config = dict(
    n_layer=9,
    d_model=128,
    n_experts=8,
    experts_per_token=1,
    d_expert=96,
    d_shared_expert=192,
    activation='squared_relu',
    moe_layers=[2, 3, 4, 5, 6, 7, 8],
    router_score='sigmoid',
    normalize_top_k=False,
    routed_scale=2.0,
    balance_loss=0.00153,
    balance_bias=True,
    scale_expert_input=True,
    init_std_router=0.0244,
    lr_router=0.00296,
    vocab_size=8192,
    norm='layernorm',
    norm_eps=1e-05,
    tie_embeddings=False,
    optimizer='adamw',
    lr=0.00372,
    beta1=0.95,
    beta2=0.99,
    grad_clip=2.0,
    batch_tokens=[131072, 262144, 524288, 1048576],
    seq_len=512,
    train_tokens=827900000,
    steps=5331,
    dataset='wikipedia_en',
)
Below are experts of layer 6 (counted from 0) of a mixture-of-experts language model. Rows are named down (a neuron's output weights, with its number) and show model dimensions 0-127. Each number is 128 + 24 x the weight over its row's rms, rounded and kept within 0 to 255.
Before each expert's rows: a language model's description of what the expert responds to. This comes from a sample of Wikipedia text that the model never trained on.

# expert 2
Description: Word pieces inside personal names in credit lists, tables and rosters, such as Ch-alk, Sh-all, hyphen in Lee Chun-soo.
down6 [109 139 116 142 165 132 129 144 146 140 164  71  99 108 150 153  98 151  83 143 145  92 169 138 187 143 114  92 107 127 117 118  92 109 132  96 152 162 138 158 145 112 130 129 125 119 135 131 133 153 102 174  95 112 121 121 101 112 131 134 117 118 116 119 104 136 144 154  92 140 178 126 137 117 116  92 164 148 123 119 160 134 143 112 125 113 152  87 134 124 150 132 107 131 109 176 155 114 138 114  73 148 124 155 141  99 158 126 143 104 101 134 122 105 125  75 136 132 159 164 114 118  82 102 178 161 143 109]
down7 [121 121  98 134 149 108 113 126 109 129 122 143 109 114 117 177 134 105 152 150 140 155 129  93 186 120 173 100 144  95 128 150 104  99 148  80 116 129 129 115 137 114 141 157 115 119 162 132 104 132  92 174 122  92 178 130 105 136 115 116 150 141 111 125 127 101 117 177 123 123 163  48 149 181 135 183 134 133 106 155 130 131 126 145 102 144 150 127 125 127  96 114 129 146 156  94 104 113 137 100 116 143 115 164 122 123  91 113 125 112 135  83  84 120 147 168 154 141 143 137 142 127 148  93 127 147 139 147]
down8 [145 122 120 117  93 107 156 116 154  94 155 121 147 159  89 136 106 133 113 106 109 166 129 150 137 157  89 114 123 142 121 141 148 172 125 124 130 167 119 123 130 151 139 174  90  85 142 121 141  82 122 115 129 111 109 164 138 122  98  95 142 159 138  94  83 144 131 129 154  90 133 118 101 133 128  93 129 115 142 133 146 109  89 131 112 150 150 107 121 163 112 111 104 124 117 129  76 175 116 111 106 122 136 116 115 130  94 134 122 131 144  90 131 166 137 181 143 148 160  80 169 160 185 138 144  94 154 143]
down9 [101 124 173 139 115 127 123 145 154 126 126 119  90 144 153 158 129 139  83 106 114 162 164  98 121 114 158 145 155 114 146 101 147 150  92 124 126 174 129 134 116  66 132 103 133 170 144 105 131 135  91  97 109 110 131  92 126  91 101 108 155 167 107 126 108 134 145 109 139 154 108 132 123 130 100 152 141 139  78 104 126 151 118 116 118 172 101 130 107 124 144 140 141 132 104  83  83 174 176 117 115  92 163 141 153 129 154 121 112 132 129 170 143 143 116 110 146 141 156 143 134 135  94  81 152 131 170 106]
down10 [138 150 133 143  76 126 148 151 154 114  95 164 154 100 126 109 138 105 138 128 133 111 122 107 119 111 128 111 116  99 130 104 154 102 138 109  78 114 119 116 123 156  79 124 119 129 145 145 103 116 150 127 126 152 143  94 144 100  47 132 119 114 168 123 118 129 134 121 135  89  97 113 145 163 117 103 122 112 104 155 162 123 121 117 125 120 135 157 137  89 101 139  97 119 179 132 141 104 122 156 171 146 105 116 150 189 156 124 113 143 176  99 162 123 141 157 136 167 181 145  89 164 132 137 134 143 104 129]
down11 [150 140 106  70 141 158 133 101 125 137 128 122 117 112  87 139 133 172 142 133 137 130 132 123 104 155 111 124  95 173 125 141 143 131 175 129 160  93 124  94 164 108 106 125 153 136 153 149 150 144 151  99 125 160 117 118 127 141 129 147  98 141  81 142  97 117 114 100 109 153 101 117 128 118 105 128 127 115 126 139 163 114 139  87 146 120  82 130  80 154 110 155 130 166 122 112 175 100 139  97 131 165 121 123 178 124 117 121 116 144  78 140 129 152  75 187  96 104 121 108 107 122 126 125 165 117 151 171]
down12 [101  97 172 130 145 125 107 116 116 136 126 135 156 115 183  98 134 119 116 153 157 112 105 122  75 124  89 160 134 124 139 121 124 119 118 137 111 153  93 144 143 102 167 163 138 134 127 139 163 110 130 186 160 123 143 101 114 130  97 148 147 150 136 177  86 123 134 143 124 129 170 117  98 134 174 148  83 128 125  99 109  82 180 117 133 144 118  96 137 123 130 108 127  93 135 126 137 134 118 154 108 119  80 133 127 149 137 143 122 125 152 128 110 109 161 104  69 166 162 110 106 128 154 138 155 146 129  77]
down13 [140 136 131 162 148 105  89 123 120 115 140 110 121 124 112 114 101 156 103 137 113  77 143 131 145 128 134 123 145 119 122 147 154 117  71 131 142 125 125 133 115  99 172 100 101 144 143 128 159 139 157 113 150 122 122 150  72 126 202 117 166 131 129 157 134 113 133 149 110 151 109 138 110  96 156 209 151 129 147  79 118  99 122 133 142 132 152 146 119 157 114 132 133 117 133 168  86 149 113 127  89 174 112  99 145 112 116  98 153  88 136 119 104 117 112  88 153 160 101 130 162 101  92 150 129 130 120 128]
down14 [123 151 109  96 110 120 126 123 139 140 162 104 141 111 117 130 113 104 161 142 145 100 159 106 157 132 125 145 108 127 146 126 154 150 118 114  95 142 180 151 104 156 139 169 105 184 146 108  78 131 103 118  92 138 136 159  89 132 142  91 126 131 103 135 129 125 133 124 148  98 238 102 136  65 123 158 110 142 128 105 116 136 154 136 151 148  96 127  92 119 120 130 117 124 163  96 107 137 146 127 130 125 114 130 123  94 147 120 176 128 133 185 117 109 110 126  97 128 138 141 112 125 126 138 157 100 142 138]
down15 [104 134 112  99 112 167 112  92 117 159 145 117 148 159 100 141 109 143 110 135 165 105  99  55 123  91 114 143 159 109  94 170 154 134 118 118  78 115 149 117 154 112  91  89 149 135 151 137 145 171 106 151 138 126 162 116 138 118 143 121  98 137 136 121 132 140 136 171  84  92 168 108 122 116 175 134 117 128 132 125 102 143 115 148 147 126 174 140 154 112  82  97 161 112 110 125 129 152 106 138 133 152 146 116 130 162 133  93  90 125 122 140 161 168 101 104 147 157 169  95 129 133 138 143 111 125 131 129]
down16 [146 161  87 128 139 105 102 146 136 128  83 129 119 120 105 197 121 127 115 148 116 112 118 112 108 126 132  93 113 136 140 129 112 112 140 105 163 133 107 156 158 146 124 117 131 132 151 113 113  74 163 140 144  92 102 163 154 123 115 119 138 142 135 156 117 119 109  82 126 169 107 168 100 123 118 142  87 140 111 149 121 175 145 127 158 182 155 120 100 125 109 178 168 182 122 105 142 108 109 140 169 107 179  97 136 130 117 122 139 103 132 111 144 167  84  99 117 125 112 124 119 113  92 124 144 121 113 159]
down17 [135 110 140 126 134 149  82 149  99 128 145 145  83 148 141 139 118 121 122 153 171 157 156 175 107 133 136 128  90 120 114 111 163 130 116 149 123 101 107  95 113 111 139 153 125 121 103 136 124  81 151 103  92 140 134 147 117 109 128  99 121 149 189 118 146  95 136 103 149 122 191  74 107 189 159 113  87 153 116  89 142  81 139 123 152 113 131 158 103 106 135 126 108 158 122 146 163 112 129 163 148 143 141 122 119 120 102 124 116 138 132 132 105 125 161 137 163 131 124 130 137 163  63 118 117 134 114 155]
down18 [129 133 109  43 114 166 154 104 105 137 125 176  62 140 114 121 144 136 118 136 159  97 111 135 133 117  99 136 115 149 143 158 155  94 101 119 137  88 126 122 161 126 135 130 186 144 128 179 138 161 145 137 135 146 108 134  82 116  98 108 137 155 153 158 155 109 104 118  97 179 174 104 125 138 120 140  95 126 126 158 122 168 133 137 151 157 136 134 111 157  80 153 121 174 136 131 132 130 143 138  95 151 113 151 116 108  88 108 110 107 112 114 115 136 134 121 125 110 143 117 128  97 145 127 113 101 106 137]
down19 [102 124 109 100 128 108 107 170 116 142 121 132 123 132 154 188 170 109 132  99 179  87 152 124 126 126 135 167 134 152  87 106  63 125 138 166 114 124 158  83 119 186 135 109 108 115 124 109 108 150 105 132  88 127 152 123 103 123  90 109 123 156 119 131 156 130 105 158 109 147 133 122 132 136 126  96  80 101 105 121 140 111 100 155 144 170 104 114 151 145 138 165 116 121 134 101 130  97  96 134 128 154 128  93 126 144 128 171 136 102 153 116 123 158 130 107  97 157 135 154 148 135 118 108 144 149 131 184]
down20 [141 165 104 130 125  95 138 113 124 125 124 135  77 126 138 128 140 108 137 125 147 138 123  85 152 134 118 124 157 129 135  85  96  94 180 172 132 139 119 128 121 140 139 184 153 129 162 125 154  73 111 133 147  94  90  75 118 100 120 173 112 166  85 154 162 148 109 166 160 137 116 133 119 146 143 113 134 122  96 141 145 128 177 139 106 114 142 140  95 127 103  81 143 119 133 143 135 161 138 117 118 118 154 128 117  84 110 155 117 119 148 115 117  81 115 130 111 154 116 113 116 157 119 188 134 137 156 101]
down21 [147 126 150  96 126 168 141 108 123 157  98 169 168 125 138 150 134 170 138 124 115 156 163 149 123 152 132  74 153 133 101 120 160 141 117 145 128 139 150  93 165 132 158 158 108 141 129 142 134 129 108 121 145 115 152 120 138  83 109 147 185 142 148 126  95 126 143  93 101 136 192 141 113 100 112 160 112 148 128 108 130 107  88 122 107 130  67 128 136 144 116 163 118 132 111 121 147 126 122  53 125 136 162 144 108 131 134 146 123 105 120 111 116 124 113 111 140 143 144  98  90  94 153 110 114  80  90 149]
down22 [136 200 112 138 142 153  74 106 158 136 137 184 141 114 132 183 156 129  95 130 115 157 164 152 128  91 131 114 149 155 139 128 121  90 171 117 102 102 128 147 119  86 102 113 117 137 174 120 138 112 138 114 142 139  98 114 122 115 122 143  96 160 151 129 181 103 145 102 106 128  79 129  87 147 145 118 159 175 126 156 120 119 100 101 154 109  77 142 109 151 103 136 125 103  96 151 137  91 106 122 120 144 110 153 129 116  98 109 148 133 130 135 123 137 129 140 154 107 123 149 103 149 130 126 109 160  99 121]
down23 [116 146 148  97  74 146 119 112 139 153  91 125  93 116 149 116 149  87 128 137 111 110 147 190 163 127  89 139 129 118  99 107 105 132  93 129 109 150 136 131 137  98 115 134  95 135 123 149 160 182 104 149 121 111  94 136 158 102 135 106 141 132 167 133 134 127 134 115 186 114 181 142 117  88 112 136 135 134 115 142 142 112 123 128 204 154 168  76 123 141 146 130 138 159 145 113 146  93 104 142  77 122 100 145  95 147 140 126 121 118 120 132 136 136 161  98 134 115 119 112 113 139 146 161 160  99 140 148]
down24 [154 144 138 109 155 135 143 110 122 132 166 103 103 149 151 135 152 156 127 139  57 129 163 137 179 173 171  97 107 108 130 106 110  96 157 104 139 123 117 137 131 119  90  44 121 148 117 135 157 121 112 171 125 127 146 163 130 127 114  90 118 124 147 163 113 166 115  74 137 112  94 128 156 137 131 125 143 137 127 139 152 106 125 122 101  99 117 120 128  97 104 114 126 159 122 134 126 105 199 133 128 113 167 126 124 114 143 150 105 109 117  90 169 120 117 134 142 146 127 106  99 129 112 127  97 165 123 137]
down25 [138 154 140 157 173 104 124 140 128 136 138 109 127 146  36 122  93 153 147 118 140 120  95 165 135  90  85 138 150 133 181 113 137 116 159 163 129 117 151 112 111 144 109 171 100 186 141 114 128 138 126 128 138 127 104  95 103 112 122 151 124 132 110  69 133 125 134  83 109 135 141 110 133 160 120 149 123 126 146 165  92 119 106 166 108 136 119 110 113  95 126 139 115 159 182 109 108 168 163 134  87 143 147 127 120 146 106 139 124 132 144 118 116  98 146 109 121 123  81 162 146 115  98 147 141 126 128 124]
down26 [109 112 148  84 134 142 158 156 122 142  92 119 137 177  77 134 156 153  95 123 149 122 140  59  86 121  94 111 117 137  74 119 111 122  71 134 118 120 129 201 107  91 150 132 132 146 142  99 115 131  96 137 126 138 139 109 147 117  93 125 142 131 130 133  97 176 143 140 126 117 137 146 136 133 115  89 108 186 126 123 150 152 139 142  86 138 156 109 131 117 132 132  96 143 178  88 163 153 118 139 110 141 162 118 135 100 146 140 132 137 123 157 143 100 135 164 127 132 141  81 129 127 136 121 145 136 138 142]
down27 [102 141 164 115 117 123 118 135 154 170 134 106 155 154 152 142 107 117  98  97 111  90 131 174 125 148 114  97 151 134 119  93  96 168 170 142 121 153  92 129 154 116 153 131 150 135 130  61 141  95 136 153 150 119 147 116  80 157 109  95 136 120 155 161 136  85 105 176 162 114 206 122 145 151 117 115 116 141 151 177 133 105 144 119 113 117 129 101 121 112 127 122 133 124 136 117  87 103 135 157 127 133 144 123 111  88 148 113 136 101 136 111 109 104 140 109 115 154 150 108 102 126 146 167  93 116 137 140]
down28 [106 109 148  48 124  77 162 185 147 155 111 122 161 117 130 121 168 134 140 119 127 137  90  86 144 168 117 102 118 113 143 100 112  93 117 108 128 128 150 170 116 125 147  84 152 147 119 126 114 135 150 119 112 133 108 104 131 151 151  70 119 165 143 122 133 108 108 141 160 120 168 110 135  91 115 150 149 147 130 144 121 164 166  99 115 112 127 146 135 115 112  91 125 127 159 136 144 128 115 140 129 117 140 122  96 125  96 132 128 109 106 151 157 152 153 146 159 153 123  97 155 107 190 139 170 118 100 138]
down29 [119 182 137 193 160 132 100 135 151 169 139 107 150 125 160 100 141 125 147 134 161  84 100 150 131  83 155 150 139 103 109 117 125 140 124 122 132  89  92 136 120 120 161 168 119 121 123  93  92 146 139 147 132 133 119 123 110 166 116 137 132 113 131  85 120 127 139 108 135 109 218 111 105 143 127 158 109 108 134 100 128  72 135 135  97 115 124 116 152 110 145 113 141 136 137 153 154 101 116 133 164 114  98 129 114 119 128 110 137 121 155 104 109 103 118 159 116  86 180 134 121 133  85 156 139 126 163 103]
down30 [155 126 145 183 125 113 137 108 112  86 121 117  94 156 145 114 117 171 166 147  98 140 104 127 127 132 117 161  97 161 101 163 122 149 146 124 145 143 118 157 153 108 136 112 130 171 160 180 141 131 127 134  96 124 139 116 141 121 179  68 107 179 131 123  92  97 140 135 103 115 116  92  84 125 133 186 106 117 135 120 133  98 159 142 128 137 115 128 123 112  96 123 119 101 139 120 124 151 148 104 133 116  85 113 157 159  81  92 111 111 100 107 154 135 135  99 112 166 149 158  91 114 137 134 145 134 150 130]
down31 [147 112 112  81 137 145 153 151 130  95 103 141 131 117 135 138 146 148 153 111 186 124 124 123 119 159 105 115 165 111 182 162 140  96 105 124 147 113 148 139 159 129 109 106 143 138 146 107 115 135 138 110 144 159  82 169 123 106 165 137 160  90 174 147 143 105 141 145 156 120 134 102 121 141 122 118 172 159 113  88  89 141 142 137 114 111  83 143 162 144 120 129 129  98 133 127  82 154  91 116 103  72 125 139  96 131 134 100  92 102 124  79 124 132 148 129 145 161 134 154 157  93 153 130  94 144 110 126]
down32 [113 120 160 110 119 108 124 133 169 142 137 111 154  93 169 146 127 117  98 125 105 115 112 175 153 126 149 137  89 132  93 139 101 142 122  98 108 110 142 116  84  99 105 127 109 156 162 108 116  92 103 172 123 155 122 110 122 158 131 124 113  71 151 126 105 135 132 121 128 129 173 122 140 124 122  94 108 128 167 147  74 110 140 133 149 138 151 151 118 177 149 101 131 132 118 144 116 112 112 165 146 153 100 118 144  99 166 122 155 121 105 131 118 180 140 112  88 130 160 129  96 179 140 163 148 153 138  76]
down33 [116 160 126 124 157 122 122  95 149 111 137 144 120 114 106 137 155 100 125 133 143 152  97 127 144 184  96 145 139 151 170 168 134  87 147  95 133 120 168 148 105 136 135 104 129 154 109 127 134 110 127 123 117  94 155 143 170 133 117 123 108 159  84 111  92  98 106 117 130 124 123 147 126 142 165 133 172 142 120 113  76 176 129 147 131 112 125 105 146 133 132  91 154  85 101 125 107 132 114 150  67 116 122 160 154 111 146 126 123  93 143  91 157 130 108 124  92 139 124 109  99 139 136 179 122 196 111 100]
down34 [128 159 104 183 129 158 165  93 131 117 152 134  88 142 154 168 112 145 115 131 119 118  81 124  95 134 148 133 109 137 162 145 138 153 135 123 124 180 148  96 157 141 133 125  96 140  96  86 105 125 114 108 115 155 130 127 139 128 121 133 132 127 129 130 131 111 129 132  99 114 155 110 145  74 123 112 115 144 138 133 147 126 142 141  59 141  85  99  88 161 124 162 139 114 168 131 143 138 101 139 158 102 124 137 129 108  97 134 126 141 111 144 121 159  88  72 101 122 112 157 146 132  89  98 136 192 171 132]
down35 [ 82 135 145  88 138 177 120 120 124 167  88  94 121 157 111 130 148 115 148 137 122 161 142 108 128 123 146 145 167  96 171 133 115 150  85 119 137  89 175 129 138 108 102  87 138 137 133 103 108 136 109 105 125 141 121  89 164 110 130  81 152  94 100 146 140 101 124 156 160 102 122 152 146  73 128 146 139 141 130 145 131 145 129 103 146 166 121 121 118 144 139 129 153 144  99 124  85 140 144 121 123 131 124 139 141 127 167  90 105 152 120 153 166  94 123 102 163 122 195  93 142 112 121 119 151 168 120 123]
down36 [135 140 116  85 135 117 111 149 109 140 126 126 134 120 104 103  97 115 135  85  75 149 134 118 109 127  79 148 143 126 179 152 134  87 147 170 128 115 116 176 154 119 122 120 120 125 101 120 127 181 136 105 112 132 141 117 130 139 129 118 149 138 152 109 121 145  93 139  64 137 135 122 135 106 143 144  94 154 128 148 111 106 137 116 145 127 162 159 133 124  91  91 145 103 171 156 129 155 162 123  87 120 126  85  91 148 176  99 156 147  84 127 175 131 158 101 137 160 121 145  94 175 147 126 125 144 134 113]
down37 [134 158 130  82 150 105 146  83  74 151 143 116 131 109 126  95 119 125 109 177 140 124 189 119 133 135  92 125  98 159 139 159 137 122 131  99 119 112 118 136 132 133 132 135 140 125 200 126 129 137 117 116  93 111 153  86 162 123 130  67 108 110 106 134 123 134 135 108 104 121 123 130 147 163 162 113 107 163 112 196 132  91 129 125 113 127 130 148 160 139 101 128 130 121 135 144 111 140 146 133 130 126 160  99  94 152 115 139 167 153 127 140 123 145 140 127 141 114 138 102 146  71  91 115  90 111 165 170]
down38 [150 156 131 141 127 124 143 134 130 100 137 140 119 114 123 171 109 127 121 150 111 175 119 127 123 130 145  96 173 136 172 118  96 128  95 129 162 138 129 119 117 131 114 146 143 108 106 138 122 139 146  73 178 121 122 165  82 155 124 173 149 152 132 148 147  83 121 113 116 108 197 107  90 158 125 148 125 100 123  80  99 168 133 100 109 133 111 109 163 135 115 121 117 130  93 126 130 123 145 124 191 119  90 105 129 130  96 157 138 128 135 123 119 132  92 170  85 124 112 142 137 137  79 113  80 138 146 139]
down39 [119  85 116 147 141 138 116  91 115 112 146 141 113 137 105 126  70 105 172 131 131 162  94 126 158 116 151 153 100 132 113 137 123 125 158 136 106 115 150 174 174 123 118 134 127 123 137 145 142 108 110 101 173 128 165 125 121 135 151 141 133 152  95 152 143 106 105 134 167 119 128  87 116 119 163 104 145 125 150 147  61 147 102 130 141  70 109 120  98 175  93 103 112 115 150 150 187 121 140 107 152 155 154 132 100 131 135 120 131 130 119  82 132 144  95 104 145 163 127 156 107 119 125 162  95 131 106 159]
down40 [ 90  78  54 128 115 139 102 157 110 142 107 124 132 130 126 154  96 157  55  86 101  98 145 143 111 141 110  94 116 144 110 142 125 138 119 128 156 146 112 111  97 117 154 126 111 108 117 151 132 157 106  94  96 120 141 158 158 104 136 108 140 151 112 160 114 126 172 133 147 138 171 161 118 132 115 113 126 122 123 112 127 169 108 150 156 125 149 150 148 136 102 153 146 116  82 186 125 135 152 118 138 145 186 127  83 154 152 135 138 152 159 111 135 122 124 142 103 102 106 115 140 137 123  95 150 107 154 133]
down41 [ 85 118 158 150  83 125 160 132 140 108 108 135  96 130 129 119 124 161 147 158 140 118 125 144 150 114 145 106 138 126 129 121 108 124 146 137 141 125 136  99 116 162 127 133 113  78 148 151 110 155 138 148 139 105 139 138 124 124 142 128 133 142 122 131 172 132 138 113 132 196  86 117 106  97 139 103 179 149 121 104 138  96 136 114 131 137 119 133 184 137 134 162  98 133  90 144 164 126  99 111 174 107  88 155  85 107 135 143 143 103 162 126 155 113  81 136 174 132 120 147 153  74 112  91 114 100  88 175]
down42 [103 123 114  93 127 155 123 107 102 152 103 171  99 115 120 115 122 121 126 136 135 126 161 106  96 126 139 126 141 160 111 129 141 133 136 144  93 115 127 121 124 158 126 123 146 161 107  74 128 118  76 151  83 154 141 114 155 137  99 103 130 153 155 152 117 178  98 171 168 105 183  64 138 145 146 137 147 168 112 130 132 145  84 135 111 158 170 172 136 131  76 113 120 114 140 119  99 139  63 144 120 166 151 171 116 134 130 128  98 123 123 118 130 114 146 113 102 145 129 136 127 127 174 123 115 132 123 121]
down43 [131 132  76 115 171 157 143 116 146 104 119 120 140 146 109 172 133 117 161 131 111 109 107 111 109 130 126 141 109 129 140 111 152 160 175 127 131 150 103 126 107 114 178 136 111 146 175 115  96  80  91 116 177 122 120 127  70 144 156 112 123 123 144 127 137 135 127  83 113 134 196 156 120 106 100 127 167 109 170 141 145 156 102 131 128 101 106  94  87 141 142 149 131 151 165 105 142 146 134 105 109 140 105 132 146 125 103 140 114 165 125 158  79 109 164 126 128 136 107 146 126 147 148  94  94 120 116 102]
down44 [ 97 128 101 103 113 116 129 126 136 166 155  96 135 133  84 127 122 121 122 145  96 125 126 151  83 120  86 133 153 154 116 149 140  88 154 128 121 120 151  87  97 144  69 138 125 110 150 148 111 145 131 114 120 145 149 136 133 155 140 158 150 123 148 154 103 147 116 134 151 143 117 185 121  92 157 177 117 115 122 113  74 125  97 107 119 151 114 149 159 122 108 113 164 177 148 106 123 113 163 151 129  59 133 131 118 128 133  96 151 135 117 163 142 130 108 103  99 156 125  92 114 131 177 109 155 105 158 160]
down45 [141 108 137  77 127 117 153 131 141 151 133  97 127 144 125 121 111 116 130 135 112 149 152 112 112 171 107 146 111 141 126 140 142 146 147 123 104 113 198 167  53 147 125 107 140 145 105 137 148 130 123 117 125 137 154 125 142 133 141 122  99 116  97 173 101  64 159  83 122 141 143 107 135 143 105 164 115 159 136 114 159  80 166 103 137 107 167 186 122 130 111 128 114 123  96  86 106 121  84 109 118 130 104 135 143 116 112 109 123 131 114  96 152 114 118 129 141  99 123 173 152 177 121 141 157 155 133 140]
down46 [128 101 165 103 110  95 156 135 142 160 172 101 113 103 179  97 159 138 130 127 117 151 124 101 140 156 133 128 155 144  91 141 107 126 100 139 127 127 106 184 125 155 106 109 131 110 151  88 164 132  70 148 115 128 126 175 125  92 130 102 137 127 144  98 144 132 136  74 129 108 172 111 106 123 132 141 116 122 110 131 123  84 148 142 165 119 129 115 158 102 137 148 111 109 139 147  91 138  85 117 123 137 141 147 116 126 110 114 159 123 159 175 134 184  98 112 128 155 142 155 128  81 169 124 140 127  94 109]
down47 [125 152 140 162 152 142 112 121 116 118 120 128 140 160 160 146 116 175 157  97  84 140 140 123 123 133 182 134 140 140 100  87 117 157  92 121 120 158  82  96 148  96 121 164 119 117 131 142 120 119 120 133 102 110 140 116 142 163  96 130 108 103 131 146 122 130 115  89 138 117 160  99 129 143 131 145 115 120 124 141 165 139 132  91 129 143 109 114 132 135  90 170  88 156 151 140  99 153  75  80 164  86 170 131 142 166 139 129 139 136  58 131 121 106 155 131 118 124 130 121  60 146 135 139 121 120 118 158]
down48 [130 116 130  63 146 156 151 130 117 159 113 158 138 134  83 119 148 126 106 149 121 107 123 116 106 134  70 123 119 155 117 140 141 111 135 141  93 148 132 119 112 155 102  85 173 145 111 121 144 135 146 161  99 100 124 134 113 153  47 132 102  94 148 132 138 163 128 152 125 119 196 144 112 145 120 119 158 148 171 173 146 131 120 113 147 104 126 146 148 148 138 136 176 123 144 135 135 108 115 138 103 124 168 136 135 134 183  87 133 138 119 106 118  80 112  98 107  87 148 105 142 125 143 132 136 109 119 115]
down49 [143 138 113 102 131 132 124 165 135 125 127 133 124 163 166  67 119 160 156 139 129 109 149 140 123 126 122 121 112 118 128 133  61 139 105 156 145 185 141 141 132 173  73 126 128 129 105  89 171  91 105 104 136 114 100 170 109 131 103 135 138 170 126 144 127 137 139 162 130 102 141 132 123 113 162  97 115 131 122 157 130 129 131 128  82 121 108 153 136 130 122 121 149  57 131 135 153 115  87 144  96 171 123  85 171  90 134 176 101 152 110 150  99 131 164 119  98 136 136 137 134 120 111 144 119 118 129 132]
down50 [125 159 101 111 100 138 121 117 136  91 136 172 147 151 129  87 119 163  95 118 119 108 126 147 147 102 117 173 126 165 120  85 128  90 129 144 162 108 132 108 124 119 113 166 150 106 125 129 137 111 113 107  94 149 138 133 156 119 143 159 127  91 163 109 171 152 144  91 146  69 143 116 134 153 121  70 137 144 112 106 143 156 149 156  95 128 146 102 106 130 106 131 165 125 139 145 127 171  92 138 152 117 123 151 124  99 149 150 182 134 117 177 113 139 142 135  96 146 106 114 108  80 139 108 121 102 126  83]
down51 [122 122 105 103  87 168  99  90 124 144 114 113 114 117 154 133 127 137 144 141 104 135 128 149 148 126  89 129 114 136  93 130 182 100 135 128  62 148 137 142 112 109 108 155 147 136 140 145 171 140 160 155 106 129 107 128 123 122 123 113 108 127 122 124 142 111 149 161  75 136 251 131 120  97 113 117 119 155 126 172 132 135  87 143 156 132 144 146  73 117 105  97 106 134 139 104 113 133 101 145 134 142 116 139 122 135 121 145 120 134 138 160  96 140 124 100 119 162 122 148 157 151 156 145 124 136 107 119]
down52 [139 186 106 143 111 107 141 137 127 150 174 127 104 152  90 110 135 143 113 111 142 141 118 142  95 128 137 139 137 133 156 137 109 150 131  76 106 108 132 127 125 138  80  98 143 113 126 128 131 133 174 124 147 116 100 122 111 163 119 137 124 132 129 164 136 176 160 108 123 110 103 139 165 125 160 117 101 129 133 102  93 170 104 128 106 141 136 114 116 163 125 135 114 158 189  95 143 167 124 155 122 139 140 153 148 119 113 117  61  89 136 122 145 134 140 141 109 141  89 142 134 128 115  57  58 122 146 124]
down53 [106 110 102 102 111 182 123 144 120 117 127  96 137 126 118  86 175 117 123 130 140 119  97 148 140  99 107 116 140 142 161 127 149 142 145 116 143 139 117  97 138  98 138 141 145 146 100 162  98 149 131 132  69 166 156 123 123 115 170 140  95 145 141 116 209 113 144 133 165 134 129  70 124  98 154 133 129 116 112 201  99 166  94 165 127 132 122 145 133 116 102 117 107 138 138  90 127 131 103  89 142 108 112 161 149 154 152 126 140 127 156 144 113 143 108 114 116 142 150 133 104 107 128 137  87 130  90 133]
down54 [ 93 114 156 175 101 124 109 142  60 130 147 139 120 131 142 138 175  86 145  80 135  97 144 151 114 110 175 107 137  96 143  87 103 142  89 132 138 132 117 117  79 133 134 148  88 179  98 100 128 100 116  96 109 120 140 119 140 108 128 116 106 121 125 129 166 112 162  81 129 116 147 178 147 119 133 120 134 142 142 145 109 105 132 142 142 119 163 140 179  86 158 139 126 103  87 169 121 100 127 116 113 117 111 138 154 134 147 128 141 151 147 111 146 116 117 117 142 123 122 146 127 195 147 142 127 132 126 146]
down55 [120 106 108 163 158 112 150  96 152 133 159 110 114 114 142 124  97  83 143  93 144 153 105 154 164 118 127 149 101 118  95 105 135 136 143 136 140  79 147 116 109 119 179 149 165 155 156 157 116 132  76 133 168  80  99 122 119 142 121 133 132 127  96 112 119 102 117 140 105 170 178 128 129 171 161 104 139 164 106 132 122 135 114 117 128 115 139 136 111 144 149  99 146  94 155 120 126 158 118  91 157 154  93 108 100 179  98 118 100 119 124 117 122 132 149 121 105 138  99 110 187 109 164 152 113 114 144 131]
down56 [117 129 162 132 122 120 110 161 141 151 119 153 151 121 120 137 166 101 102 129 172 168 136 123 102 108 102 112 146 132 116  90  88 144 174 107 197 109  83 151 142 128 121 167 112  88  99  88 172 117 112 131 163 138 143  95 103 143 158  96 135 102 149 127 113 137 109 121 133  99 129 173 169 131 115 103 140 141 103 111 121  74 161 138 147 140 105 104 137 124 127 135 134 108 120 133 100  93  99 133 100 155 179 117 149  99 146 121 102 166 106 125 116 144 147 159 121 139 119 151 157 143 108 107 122 164 105 126]
down57 [173 120 139 176  91 155 155 153 147  99 100  78 129 165 138 151 114 104 122  90 104 135 125 154  91 135 152 124 103  98 160 152 103  92 114 178 180 100 136 125 123 118 136 108 141 149 129 148 151 138 131  96 142 150 122 161 102 104 149 136 141 110 128 142  96  94 164 111 147 171 152 157 134 107 122 145 107 117 141 117 151 121 150 123 129 145 159 137 154 128 118 143  92 101 142 104 111 171 103 121  97 120 111 134  94 109 152 127  80 129 112 147 147  98  99  88 132 112 170 149 117 159 123 147  87 116 102 142]
down58 [139  99 148 159 134 109 140 100 110 120 132 100 122 138 176 151  83 189 146 129  96 174 102 119 139 138 155 155  99 149 142 146  83 142 165  87 152 106 124 148 111  99 136 110 106 143 146 158 136 133 145 182 143 109  97 156 127  98 159 137  95 166  81 124 117 109 124 140 107 148 110 102  96 144 161 140  92  82  93 113 111 104 160 125 143 137 110 115 105 122 133 158 141 127  98 116 149 138 110 123 147 156 102 116 107 164  97 140 128  86 101 115 125 143 155 144 118 137 166 105 131 166 124 105 140 111 134 142]
down59 [128 118 127  79 134 113 141 172 124 159  99 127 117 104 135  93 143 133 129 164 143 102 124 146 169 177 157  77 118 115  94 136 127  88 155 117 147 151 115 158 117 111  92  54 152 138 155 153 140 132  94 165 121 119 139 136 117 149 107 133 114 100 161 133 153 129 169 148 103 170 157  96 141 133 109 140 110 149 112 136  87 112 147 121 136 145 156 105 139 146 124 106 110 134 133 159 155  72 165 143 115 110 126 105 141 109 168  98 117 171 128 142 146  99 140  86 112 112 112 120 113 110 138 118 107 106 139 161]